From a checkpoint of a small mixture-of-experts model trained on Wikipedia: 160 clamped SwiGLU neurons an expert, 7395 steps.
Below are experts of layer 4 (counted from 0) of a mixture-of-experts language model. Rows are named router (the router's row for the expert), gate (a neuron's input weights, with its number), up (a neuron's input weights, with its number) and show model dimensions 0-255. Each number is 50 + 12 x the weight over its row's rms, rounded and kept within 0 to 99.
After each expert's rows: "mostly gets" lists some tokens that are sent to it at least half of the time; "comes after" lists some tokens at least twice as common just before its tokens as in all text. This comes from a sample of Wikipedia text that the model never trained on. Tokens count by the router's weight.

# expert 63
router:47 47 57 64 25 31 35 64 48 38 45 31 47 68 67 39 51 30 40 64 44 78 53 41 28 64 30 55 45 42 72 52 34 46 28 41 45 65 58 51 53 44 37 47 60 45 58 33 54 42 42 38 37 59 29 36 56 55 40 43 75 55 45 72 60 48 40 50 43 59 46 73 36 51 70 42 61 25 59 44 45 44 51 63 48 52 58 38 48 51 60 53 48 50 51 47 68 59 30 50 48 31 42 36 49 70 44 45 48 44 67 35 38 46 65 48 48 55 39 50 52 63 30 59 25 60 28 36 72 41 58 34 62 62 45 40 66 58 44 44 42 44 34 43 36 57 42 52 70 43 64 33 29 53 37 60 42 41 58 65 57 65 44 55 36 35 59 43 48 81 43 44 34 33 37 59 67 35 70 64 59 49 65 48 62 53 36 43 63 48 43 37 66 49 53 67 66 56 52 70 52 40 59 48 66 35 52 45 64 29 52 58 68 51 69 64 69 51 46 54 46 41 44 45 43 34 45 56 69 52 51 72 69 46 27 42 40 44 24 37 38 41 34 50 33 61 56 37 57 51 47 42 56 42 33 49
gate1:39 62 33 35 47 26 68 33 55 49 43 51 67 53 51 49 81 54 60 45 38 30 51 59 67 42 44 58 71 78 48 60 51 35 65 66 59 48 49 33 62 54 38 61 53 43 60 58 43 41 39 50 52 64 80 54 41 42 54 49 55 52 25 50 42 62 45 42 64 56 42 47 59 49 55 55 43 48 55 50 47 40 36 60 47 60 51 55 20 40 38 65 49 46 43 59 43 45 48 39 63 55 48 38 32 56 40 57 48 60 56 63 39 47 55 72 69 36 47 55 66 31 60 46 23 41 53 54 62 57 29 49 61 37 41 52 65 57 40 45 75 61 46 64 44 53 44 47 51 49 25 48 52 61 58 56 58 55 37 53 56 59 60 49 67 40 31 46 36 45 60 53 49 48 48 71 55 50 64 32 53 57 54 65 43 65 50 66 25 48 49 48 67 47 64 50 64 70 63 51 45 51 33 39 75 42 58 69 05 37 24 53 51 63 60 57 77 21 46 56 56 53 67 43 50 44 56 39 67 38 72 51 41 40 39 32 57 72 31 39 27 65 37 23 51 44 56 56 50 44 47 43 62 50 46 58
up1:42 31 34 41 59 47 51 51 77 63 32 68 59 40 46 57 51 47 41 47 46 50 60 34 64 37 56 35 69 67 47 50 67 42 54 49 61 29 44 46 34 51 36 54 63 49 47 63 39 56 43 36 46 66 59 72 48 41 46 48 49 67 43 49 28 58 40 42 73 41 64 57 55 41 39 39 52 65 58 64 41 71 47 51 59 33 45 36 32 40 59 59 49 52 40 47 39 49 50 55 52 58 55 31 38 55 57 44 62 49 47 55 37 56 57 57 60 36 68 63 66 63 49 52 38 27 56 74 70 63 39 64 36 48 34 20 57 38 33 57 68 37 48 69 53 44 71 28 69 71 52 57 33 44 62 41 43 49 48 61 49 55 38 34 60 40 40 26 53 54 58 49 57 45 59 62 43 53 52 32 72 37 65 59 24 56 64 38 51 54 56 50 58 54 70 67 58 46 61 45 70 49 47 24 78 50 58 67 17 57 27 51 75 47 53 62 53 52 46 47 52 62 59 29 43 65 53 45 66 57 71 41 54 34 39 48 45 62 37 44 30 49 51 42 31 45 42 62 26 44 63 58 55 39 35 52
mostly gets: " Black", " You", " Road", " Me", " Hall", " My"
comes after: " the", " The", " of", "'s", " and", "The"

# expert 43
router:48 37 45 66 34 41 44 67 45 38 27 46 51 60 54 45 35 43 35 62 41 65 63 37 36 71 44 59 41 52 48 50 35 31 34 33 34 54 61 47 51 40 36 46 66 42 37 41 50 20 36 43 32 43 44 40 55 63 33 37 67 63 41 69 54 67 29 56 40 60 42 73 46 54 61 40 51 42 71 27 39 39 50 52 37 59 69 51 40 39 59 52 53 24 40 40 54 77 43 56 34 29 32 39 60 54 50 47 41 45 56 45 44 41 62 52 52 43 40 45 43 68 37 52 41 56 39 36 49 46 52 34 68 69 41 34 70 60 42 63 45 35 30 44 20 61 47 47 57 50 64 55 46 32 32 51 43 37 58 61 54 59 50 65 44 31 56 39 48 54 42 35 35 26 38 55 61 49 50 66 63 59 58 47 67 59 29 35 62 54 45 29 78 56 63 59 53 62 62 55 69 46 52 47 52 47 22 49 58 47 42 55 52 43 67 61 58 59 52 45 29 34 53 25 40 32 48 62 52 28 61 63 65 47 37 40 33 46 31 50 44 33 30 38 40 49 44 25 53 44 49 41 52 50 49 49
gate7:52 50 58 18 43 55 27 64 46 51 72 53 28 41 49 47 50 44 64 33 41 54 38 36 59 31 51 44 60 21 37 65 57 46 71 70 64 53 57 52 60 69 56 40 52 64 60 25 48 37 62 45 52 44 67 14 49 34 53 58 53 54 64 47 36 43 59 43 47 71 71 42 71 42 76 43 47 46 59 43 35 46 54 65 39 35 49 40 38 43 34 55 69 60 49 55 57 62 49 31 45 47 68 36 60 33 39 28 42 44 39 43 40 39 48 56 55 62 59 70 51 48 49 37 17 78 47 45 31 59 39 50 55 57 54 59 42 60 57 38 40 63 53 64 48 34 45 52 40 59 34 50 68 50 43 57 40 55 59 58 39 54 25 31 52 60 61 64 50 50 48 58 47 54 63 43 67 60 44 42 49 37 41 31 56 45 33 62 67 29 77 66 56 48 71 42 58 64 54 64 41 53 30 46 59 69 57 56 44 54 58 51 55 58 34 57 46 32 44 54 51 37 50 59 60 46 66 39 55 45 26 54 41 40 43 61 56 63 50 73 59 37 51 41 49 47 61 48 41 51 57 39 79 38 26 48
up7:51 32 56 48 47 40 39 59 47 40 54 47 35 59 50 51 20 46 44 43 59 45 36 41 55 40 46 71 66 42 44 61 61 54 47 61 50 43 54 37 51 64 73 46 71 74 44 51 43 53 68 53 44 57 70 37 50 44 31 61 38 47 64 34 43 54 34 27 35 54 71 68 50 58 61 55 53 57 51 57 45 52 53 59 56 40 52 40 38 61 63 72 68 49 48 69 53 59 37 38 51 61 62 48 45 39 35 63 30 38 63 46 55 44 49 51 36 57 65 65 44 40 40 42 23 56 38 48 48 42 55 41 44 62 60 43 39 45 72 55 48 48 48 65 45 35 31 60 48 50 44 62 58 38 58 47 38 32 73 49 50 46 42 59 70 43 66 66 52 31 32 74 33 43 71 50 47 73 47 61 53 53 33 49 73 52 50 54 31 46 58 42 54 32 74 51 48 74 43 53 36 65 32 41 59 78 49 48 53 40 59 42 40 51 42 77 66 17 63 62 69 29 58 64 43 57 26 40 49 33 46 48 46 60 40 42 45 55 24 85 53 47 72 27 44 66 59 46 49 55 52 49 63 45 49 42
mostly gets: " United", "00", " States", " 2015", " 2020", " 2010"
comes after: ",", "–", " United", " in", ".", " New"

# expert 15
router:41 45 42 63 41 43 46 48 37 35 52 38 48 63 56 61 24 37 40 61 36 57 59 38 40 70 38 42 32 36 45 45 46 48 34 51 38 52 60 26 63 40 31 39 44 39 37 41 59 33 58 40 45 41 31 46 53 54 37 28 74 57 26 78 54 77 38 47 32 73 55 64 20 53 58 42 67 33 53 48 47 53 67 46 41 59 48 41 42 36 58 48 66 38 29 38 56 40 36 66 46 41 44 45 78 51 48 35 38 41 58 46 42 52 73 22 67 53 41 53 42 54 42 51 38 48 35 36 55 52 66 44 54 55 28 43 55 60 39 62 42 47 38 29 44 72 52 38 59 43 56 49 34 54 42 66 41 38 56 52 66 59 45 44 47 35 51 34 38 51 41 55 50 47 34 59 69 49 67 61 69 71 45 46 58 62 52 60 58 46 46 32 62 46 61 72 58 52 64 53 51 30 69 48 66 32 43 39 51 33 35 58 73 38 62 45 53 31 56 69 41 32 56 49 47 40 33 52 55 42 51 67 56 19 46 48 38 21 43 43 35 37 45 46 56 61 50 47 52 42 61 38 47 38 40 55
gate0:47 49 36 43 39 35 76 66 52 62 36 46 48 49 34 65 51 60 33 39 58 62 55 63 30 69 37 64 63 35 67 23 36 47 19 41 52 37 38 58 57 58 46 72 47 48 64 50 56 59 57 21 50 67 58 55 47 47 69 24 54 68 31 70 62 35 56 62 35 62 43 42 36 68 44 49 61 45 60 73 46 47 77 60 43 38 33 41 36 54 47 51 59 35 39 56 41 25 46 50 52 44 46 40 62 68 57 60 51 56 65 50 52 47 49 59 54 40 48 74 66 40 29 47 37 48 34 44 52 41 64 79 65 64 49 39 63 65 37 57 55 49 20 55 50 46 50 50 62 55 61 32 48 67 49 52 58 43 34 53 51 52 33 59 32 29 53 49 70 46 63 51 42 60 75 69 55 42 63 42 37 54 63 61 46 71 50 59 23 45 54 33 53 34 53 67 46 53 43 43 46 44 73 71 50 51 73 38 44 49 47 58 67 45 58 50 44 40 43 49 47 43 44 53 51 71 56 43 48 34 35 45 41 63 60 58 54 58 23 44 49 44 48 46 32 50 62 71 56 52 57 59 44 62 59 46
up0:52 41 43 50 31 63 98 49 58 67 33 49 45 44 44 71 43 55 45 35 61 40 47 68 56 72 55 60 51 45 42 29 18 56 29 37 51 36 58 60 69 54 44 56 57 59 54 60 62 58 67 43 45 53 25 27 71 58 57 48 58 62 53 52 38 25 45 63 40 53 59 54 24 47 40 59 45 51 38 73 36 40 69 51 42 37 37 38 52 51 50 30 59 41 33 52 43 41 23 40 48 49 55 35 51 63 44 55 55 53 65 73 62 65 62 42 64 49 59 57 69 52 44 64 47 77 53 53 53 57 54 67 48 52 40 29 50 64 64 69 27 52 18 52 61 57 58 70 35 67 61 44 49 55 45 35 59 61 42 49 55 39 52 48 53 39 69 60 81 50 48 71 60 44 67 38 50 53 55 46 56 48 44 61 47 63 52 64 42 51 68 21 50 50 49 80 42 54 56 48 49 50 41 40 57 44 50 34 44 45 42 35 53 45 44 41 51 44 59 50 47 36 47 61 63 59 66 30 45 44 44 50 30 43 47 68 45 51 31 56 51 40 45 68 59 32 45 52 49 58 58 60 33 66 44 53
mostly gets: " st", " won", " w", " g", " back", " moved"
comes after: " to", " and", " in", " was", " he", " a"

# expert 3
router:48 43 25 75 57 40 47 57 39 49 39 36 58 56 72 42 51 40 45 57 27 70 66 41 43 63 44 46 36 51 71 50 42 44 40 45 37 54 62 36 62 32 40 50 55 39 47 32 44 44 50 32 28 34 37 40 71 64 40 59 73 62 38 54 64 71 38 54 45 49 45 59 39 72 67 42 54 40 55 36 44 42 60 61 42 50 79 42 39 38 56 63 55 35 37 33 63 48 30 55 41 32 43 34 61 50 29 42 43 43 56 45 37 35 59 50 55 49 35 56 37 58 44 56 28 64 37 30 56 43 56 47 62 55 42 32 59 53 37 60 46 44 56 42 31 55 46 39 65 61 67 41 35 31 51 62 53 41 72 67 61 63 48 60 29 34 51 44 40 60 44 47 33 35 35 68 66 32 63 59 63 69 67 44 69 55 52 40 53 49 32 46 69 52 64 69 72 70 75 54 63 35 63 39 54 30 35 43 57 49 37 50 66 47 46 52 63 46 44 50 26 36 65 37 34 32 53 55 62 48 59 61 63 41 38 38 38 47 42 48 49 45 29 40 41 62 53 38 65 43 45 34 44 44 50 54
gate2:42 52 32 57 43 55 38 89 37 49 62 27 49 52 52 51 37 46 44 28 43 51 55 39 49 43 54 60 50 56 44 66 57 40 60 32 55 52 26 48 43 33 62 29 61 34 80 49 46 67 33 39 47 69 47 52 37 35 50 37 50 29 55 42 58 45 55 63 71 59 61 63 64 64 64 70 64 39 44 38 41 56 62 45 60 65 42 28 50 42 59 47 53 65 68 77 19 47 30 56 47 55 29 58 53 58 37 61 28 47 70 52 37 52 30 39 62 73 43 45 32 39 57 58 75 47 40 67 55 53 51 29 43 38 40 48 38 41 46 61 49 48 46 67 46 61 44 57 57 53 60 68 57 42 61 51 34 48 58 51 46 60 63 57 56 58 36 52 70 47 38 46 36 38 48 66 49 42 45 59 41 45 46 43 40 33 68 41 44 52 53 44 43 47 43 67 42 49 48 51 74 43 53 63 31 60 60 83 42 45 30 48 49 44 58 51 50 76 46 43 61 64 64 57 77 46 58 77 34 44 48 30 60 73 40 63 50 56 60 30 35 44 55 59 52 36 51 62 42 45 36 43 49 46 39 60
up2:64 56 43 43 34 60 57 59 49 53 40 49 60 56 67 50 55 63 20 38 56 55 54 50 50 37 64 71 53 38 43 69 47 51 49 53 27 57 43 60 57 20 57 45 55 31 60 23 43 56 15 26 51 67 55 52 47 48 58 48 49 36 64 39 45 41 44 52 61 62 69 65 47 77 58 42 66 60 63 27 52 48 72 41 27 56 53 27 46 44 34 35 49 48 77 43 41 49 36 44 37 51 51 61 53 45 55 56 37 65 49 31 37 39 50 49 33 75 57 29 48 51 61 64 67 40 31 56 68 60 34 54 33 53 43 55 47 42 62 45 73 42 46 58 44 55 56 42 60 61 47 57 57 45 46 63 49 40 55 46 53 43 63 48 52 44 32 44 54 58 26 47 45 43 62 65 53 32 67 42 48 59 26 46 51 23 67 37 41 60 68 45 65 63 44 74 58 47 46 56 58 37 57 57 57 67 49 69 44 58 51 54 46 42 52 81 63 59 51 46 40 46 63 76 60 63 47 63 55 60 37 50 53 69 56 46 54 40 49 54 38 52 45 59 75 33 65 58 44 33 23 59 65 30 44 35
mostly gets: " John", " George", " William", " President", " James", " Paul"
comes after: " |", ",", "-", " and", " by", ":"

# expert 21
router:53 28 45 67 35 32 47 58 35 44 25 50 47 57 54 37 39 39 35 68 39 67 64 30 47 49 49 63 58 48 58 45 40 39 48 42 43 50 65 23 68 35 38 47 68 37 34 51 40 41 27 55 41 28 48 48 59 59 31 43 68 52 45 59 63 57 33 43 43 58 32 59 40 69 67 45 52 59 74 35 33 37 65 47 45 52 77 54 25 37 67 66 60 35 32 41 60 44 38 52 43 46 45 45 50 42 48 27 36 46 68 46 51 28 50 38 59 51 37 43 40 56 52 47 48 59 45 38 77 35 48 41 59 57 43 32 68 58 29 61 38 42 31 37 45 46 42 45 59 62 64 49 36 46 55 55 40 34 74 58 64 58 46 62 31 47 72 41 45 54 58 42 35 40 45 57 55 43 57 55 57 49 60 50 59 68 65 39 59 48 35 31 58 72 59 49 61 48 60 51 51 30 66 34 55 29 38 45 62 40 39 59 62 59 60 69 58 61 48 69 30 68 76 29 37 27 52 57 56 49 70 49 70 44 41 38 44 42 37 43 49 47 40 42 39 48 63 51 51 40 65 46 61 52 51 66
gate1:26 55 30 35 46 55 59 33 48 49 53 64 54 54 67 29 48 57 52 59 42 49 65 43 70 44 35 59 67 40 63 43 60 45 62 52 39 59 62 61 32 53 49 64 21 28 52 43 31 64 49 36 58 29 37 45 55 35 67 43 52 45 72 46 76 27 39 50 41 71 57 61 63 31 51 53 66 40 55 86 63 48 48 44 36 21 40 48 51 47 46 41 54 44 43 43 61 39 47 52 73 55 62 53 65 40 40 51 36 51 46 55 76 57 55 27 53 43 70 29 53 46 31 69 60 37 56 40 48 45 50 66 56 60 62 23 57 45 63 68 43 43 56 31 57 51 44 52 57 44 29 41 43 67 41 32 42 62 61 45 49 52 54 44 57 55 40 26 57 43 58 39 41 50 58 28 52 63 43 66 39 67 39 43 62 83 36 50 70 50 41 57 42 56 53 57 38 51 63 63 49 31 63 38 62 40 51 50 42 58 65 34 48 54 57 58 52 33 47 60 33 56 49 36 45 49 56 74 52 53 66 39 43 72 74 47 38 46 49 58 49 47 46 47 24 35 53 56 46 42 43 55 58 31 54 72
up1:42 43 23 45 54 45 52 36 62 41 39 75 33 46 39 44 42 57 60 56 36 52 35 45 53 47 45 53 60 30 51 55 50 42 64 51 35 57 55 45 53 62 66 52 36 57 58 48 45 67 37 37 60 44 54 57 59 57 59 46 48 26 63 55 71 48 40 48 45 68 59 36 44 25 50 47 49 68 61 79 41 44 30 48 44 33 47 38 54 31 50 61 35 52 41 21 57 34 31 52 65 31 84 72 61 58 54 50 49 39 60 29 55 53 51 14 54 46 69 27 52 60 26 55 65 59 56 27 50 59 60 57 52 54 62 32 40 51 50 60 46 48 53 38 38 47 50 43 62 48 36 41 54 59 40 58 46 60 60 33 62 41 65 33 55 49 31 25 58 39 52 35 50 41 62 48 62 51 31 62 55 50 49 41 65 72 60 61 80 31 59 57 59 53 44 43 31 57 53 40 43 49 49 45 77 60 49 55 31 52 78 35 45 62 38 52 56 38 57 70 32 57 32 61 60 56 34 79 45 49 65 44 47 66 61 51 43 46 66 59 48 45 40 59 46 52 53 60 45 34 67 35 54 48 54 63
mostly gets: "born", " name", " DF", "е", " MF", " Born"
comes after: " (", "-", "–", " |", ":", "|"

# expert 24
router:33 38 45 66 50 42 34 57 35 39 46 24 49 57 54 47 48 34 41 62 39 49 66 30 39 64 48 53 28 41 71 35 50 48 38 31 31 58 46 44 53 46 28 42 54 43 33 42 40 47 43 47 53 36 17 38 58 55 40 38 47 56 44 51 64 55 23 40 44 68 42 82 43 37 64 43 54 41 76 41 44 39 56 57 39 69 69 31 46 43 63 65 43 47 54 43 55 51 29 56 43 40 46 41 56 54 46 47 42 44 71 41 32 52 59 31 60 52 51 60 33 52 52 59 33 65 43 37 52 47 69 32 62 74 44 43 54 64 34 61 40 39 44 60 44 66 44 43 58 41 64 32 27 36 47 60 19 45 51 61 47 51 44 56 46 38 63 26 38 63 35 31 39 41 43 55 63 32 68 71 62 62 66 50 63 63 59 41 53 43 44 37 65 59 61 73 70 69 66 64 48 46 54 29 59 37 34 30 52 35 42 48 59 51 56 55 71 62 37 62 47 41 51 37 43 42 46 55 57 46 55 58 47 41 38 48 47 43 39 37 39 44 24 42 36 74 42 41 55 46 54 40 52 50 41 56
gate1:48 46 65 43 67 44 38 63 68 73 46 48 56 33 48 48 64 43 46 41 64 67 33 57 38 33 36 45 56 43 54 45 62 48 49 46 39 64 36 77 08 48 36 60 72 29 59 40 57 67 17 55 54 41 53 26 53 42 42 52 58 44 59 51 43 51 62 49 27 40 39 63 47 31 59 39 52 33 63 54 56 28 40 41 52 37 59 52 38 41 39 54 47 52 59 23 55 63 64 44 55 33 51 63 76 39 53 48 66 61 46 54 41 63 32 46 55 51 49 51 53 49 33 53 51 18 48 52 59 52 47 56 48 53 58 54 56 36 43 52 42 50 50 55 60 45 40 68 14 66 74 30 46 40 62 47 38 50 56 61 60 20 22 57 56 60 48 57 44 49 37 59 35 55 45 63 55 56 51 60 59 55 39 56 54 46 39 56 53 44 36 36 48 63 49 53 53 54 41 60 56 47 76 44 59 52 17 54 53 47 63 64 40 59 67 75 46 62 40 31 39 54 58 51 45 67 68 39 39 29 49 65 69 57 65 39 39 67 46 35 47 50 36 49 53 56 54 35 50 42 42 63 53 57 44 76
up1:33 41 47 41 76 33 33 46 53 73 54 43 46 34 55 44 38 66 59 46 60 53 47 71 57 41 51 59 35 51 53 44 59 52 55 45 36 62 54 59 44 35 29 75 80 62 48 61 64 48 50 61 54 48 44 17 62 31 49 40 47 57 50 46 33 47 64 58 36 26 35 65 59 46 49 34 56 26 57 63 44 39 44 46 40 15 54 26 38 52 55 59 53 58 54 39 65 33 54 59 49 49 45 67 59 36 51 54 71 45 49 49 43 55 21 65 37 61 80 46 74 37 39 57 57 31 45 52 48 33 45 70 58 48 58 70 55 43 30 74 39 51 45 64 45 57 61 70 41 44 68 28 43 46 62 56 45 37 61 45 63 53 34 64 40 39 47 39 33 50 62 47 53 61 30 78 43 43 53 56 53 51 43 62 53 61 54 51 50 39 61 56 55 59 53 45 37 29 62 46 40 49 67 46 60 47 38 36 46 49 45 54 31 50 55 62 61 62 39 37 55 29 45 74 60 61 54 40 45 28 42 64 63 38 60 51 22 65 77 56 47 52 45 48 51 50 59 49 50 57 49 52 64 58 35 65
mostly gets: " Mar", " Car", " Har", " Col", " Av", " Bar"
comes after: " the", " of", "-", ":", "|", " in"

# expert 22
router:51 42 48 50 49 42 37 56 32 44 43 50 52 68 66 25 37 46 28 55 42 59 48 41 37 56 34 34 39 43 46 48 40 21 38 43 38 65 62 35 57 40 37 39 56 42 37 42 46 45 40 27 26 31 38 33 56 58 40 31 52 56 43 59 55 64 33 48 53 49 37 57 37 69 56 40 64 36 62 35 42 45 59 72 53 50 56 55 42 48 54 57 72 52 40 48 54 63 44 64 34 46 37 40 76 62 37 30 49 45 52 44 39 33 72 31 62 62 39 70 33 59 36 68 44 58 43 35 77 46 61 54 46 48 27 40 57 53 40 66 32 35 48 21 53 60 43 53 62 37 72 57 41 35 45 71 32 43 56 64 54 52 35 57 46 38 51 39 50 43 46 47 43 56 38 42 56 53 56 59 55 63 48 40 78 59 47 47 60 41 38 40 69 44 57 55 59 62 57 63 57 42 64 51 52 29 41 42 64 36 38 56 57 32 68 60 45 28 59 68 36 38 61 43 47 35 31 63 73 25 54 52 71 48 42 37 49 20 43 46 35 42 53 47 54 61 52 43 56 42 51 34 44 54 28 72
gate1:57 57 58 28 40 56 52 51 54 25 77 49 47 45 30 36 55 74 52 63 50 46 39 53 40 55 32 55 51 49 67 48 32 36 48 42 39 40 72 34 62 30 37 35 64 55 47 57 48 49 43 49 48 50 51 59 57 59 58 60 64 47 51 73 41 61 60 63 52 35 70 50 45 55 49 49 28 51 41 67 51 26 60 50 31 43 44 48 38 27 40 41 51 31 66 67 52 46 51 51 70 35 43 37 51 42 49 70 71 37 68 56 65 67 56 75 67 47 68 57 56 48 52 59 54 54 53 40 60 31 60 64 57 65 39 66 70 36 42 57 57 91 60 37 64 60 54 52 48 55 65 51 59 51 28 54 62 67 67 55 58 45 43 37 82 42 46 63 32 39 45 46 49 56 52 33 55 74 48 49 42 75 36 62 51 82 46 54 54 58 31 57 54 41 53 50 50 59 57 45 63 44 60 49 56 52 52 40 61 45 65 20 76 55 44 55 38 41 47 48 56 37 46 43 54 38 42 39 43 44 56 63 45 40 50 39 50 48 57 58 66 55 36 50 60 43 34 48 28 43 55 35 24 76 34 66
up1:43 58 75 49 38 55 48 58 55 40 49 65 60 36 71 45 64 44 48 41 43 51 70 77 55 42 50 51 40 61 52 37 21 40 44 55 48 52 53 51 56 38 47 49 61 47 73 56 42 35 45 31 30 68 51 36 58 56 55 46 48 41 30 72 62 58 53 45 57 44 64 20 38 41 43 46 46 40 46 44 59 45 61 25 41 48 25 68 58 51 63 45 56 44 51 77 46 40 49 47 67 33 43 60 51 28 33 64 53 57 51 33 76 43 58 67 60 49 68 49 32 52 58 47 80 66 54 37 43 54 51 75 53 39 48 72 70 36 59 39 51 76 48 39 50 63 64 61 54 46 65 52 40 43 28 47 57 53 52 47 53 42 32 43 84 44 67 50 27 52 44 50 45 30 54 47 40 59 43 48 60 67 48 62 51 51 50 66 63 47 44 64 55 64 44 68 57 51 56 39 76 30 47 46 63 45 63 55 49 32 38 39 75 32 58 47 48 43 59 30 53 48 41 61 64 40 44 41 55 26 58 64 43 44 41 28 50 54 49 49 48 54 40 63 71 59 43 55 38 19 48 52 35 49 61 63
mostly gets: " had", " have", " only", " known", " used", "ated"
comes after: " was", " to", " is", " also", " were", " he"

# expert 59
router:34 44 45 52 38 42 42 58 38 46 36 42 46 67 63 33 36 48 44 64 41 56 61 43 43 54 55 44 45 43 49 53 44 21 42 45 37 56 54 27 59 43 39 50 64 40 47 34 45 32 45 39 49 41 32 43 54 77 50 29 65 62 51 69 55 63 52 48 30 66 38 54 31 55 65 40 56 39 56 52 38 43 65 71 54 57 68 44 37 46 66 53 55 45 34 50 61 56 35 74 31 37 46 39 82 66 24 43 50 50 46 45 24 46 65 48 58 66 57 39 38 73 48 63 42 49 36 48 74 44 69 48 58 58 37 40 56 63 33 54 37 43 42 39 43 67 36 51 59 37 50 68 41 52 36 78 34 39 55 54 56 55 36 56 27 48 56 52 41 52 40 51 49 45 38 61 58 55 58 54 56 59 44 43 66 57 55 39 80 47 59 30 62 44 61 44 53 55 57 57 49 43 50 49 54 27 47 55 67 34 49 57 52 37 54 50 46 39 48 56 36 29 68 51 39 46 33 69 75 40 53 48 61 24 33 48 38 19 51 50 27 32 53 49 42 51 61 34 60 35 51 37 50 67 20 70
gate1:58 61 33 52 52 36 39 61 54 38 46 57 53 56 75 28 28 50 56 38 37 40 51 63 56 66 43 64 48 39 45 40 44 64 42 61 35 51 21 53 29 44 55 69 52 36 56 40 39 30 68 58 59 27 49 49 53 56 45 58 39 47 48 56 51 57 36 34 56 61 37 69 53 57 25 32 45 44 34 40 42 48 50 63 47 35 55 55 25 55 42 70 58 56 40 55 75 68 45 78 37 77 48 51 74 51 36 49 63 70 45 43 60 41 73 46 65 38 36 38 26 57 60 48 39 27 39 63 54 48 46 68 53 57 38 51 55 60 57 35 44 44 54 54 57 57 48 52 55 56 44 41 41 63 53 44 31 55 50 65 38 47 60 66 41 45 55 65 42 31 20 48 60 58 67 67 30 49 51 60 40 40 38 48 48 65 60 40 49 53 50 43 50 52 41 69 37 49 58 49 48 52 69 38 49 42 43 65 70 51 50 46 57 40 52 48 29 42 43 51 43 32 46 48 80 41 47 30 53 57 37 41 53 39 17 80 36 35 41 52 37 58 46 51 41 35 68 43 82 51 67 51 46 48 47 68
up1:45 61 31 51 40 57 52 44 39 38 56 47 49 63 61 31 20 53 51 18 50 51 65 82 53 23 55 58 55 17 54 61 49 62 44 37 27 57 37 45 39 56 67 70 24 64 52 37 23 36 75 50 59 48 40 50 63 51 40 46 56 47 58 53 47 60 44 45 60 65 43 65 46 48 49 41 53 38 36 41 39 39 68 48 59 57 71 51 36 53 33 42 55 68 63 53 68 67 54 62 49 72 66 53 60 59 38 59 56 68 56 42 51 52 55 60 50 49 33 66 36 65 43 61 35 38 50 63 46 40 48 63 43 52 51 51 45 38 53 62 42 52 64 50 57 52 39 79 61 54 26 52 59 57 60 42 51 49 40 48 57 49 66 85 46 54 43 67 49 44 39 77 56 69 67 46 46 54 59 61 48 50 51 43 53 57 37 39 51 49 48 57 24 40 50 45 49 56 65 41 41 55 66 51 75 20 48 59 82 27 53 57 50 39 50 37 54 57 64 47 48 32 25 54 58 41 55 55 41 39 53 35 37 38 40 78 30 57 60 44 51 64 35 57 39 59 52 47 59 39 58 45 59 56 42 57
mostly gets: " first", " was", " been", " not", " would", " time"
comes after: " was", " he", " were", " first", " a", " had"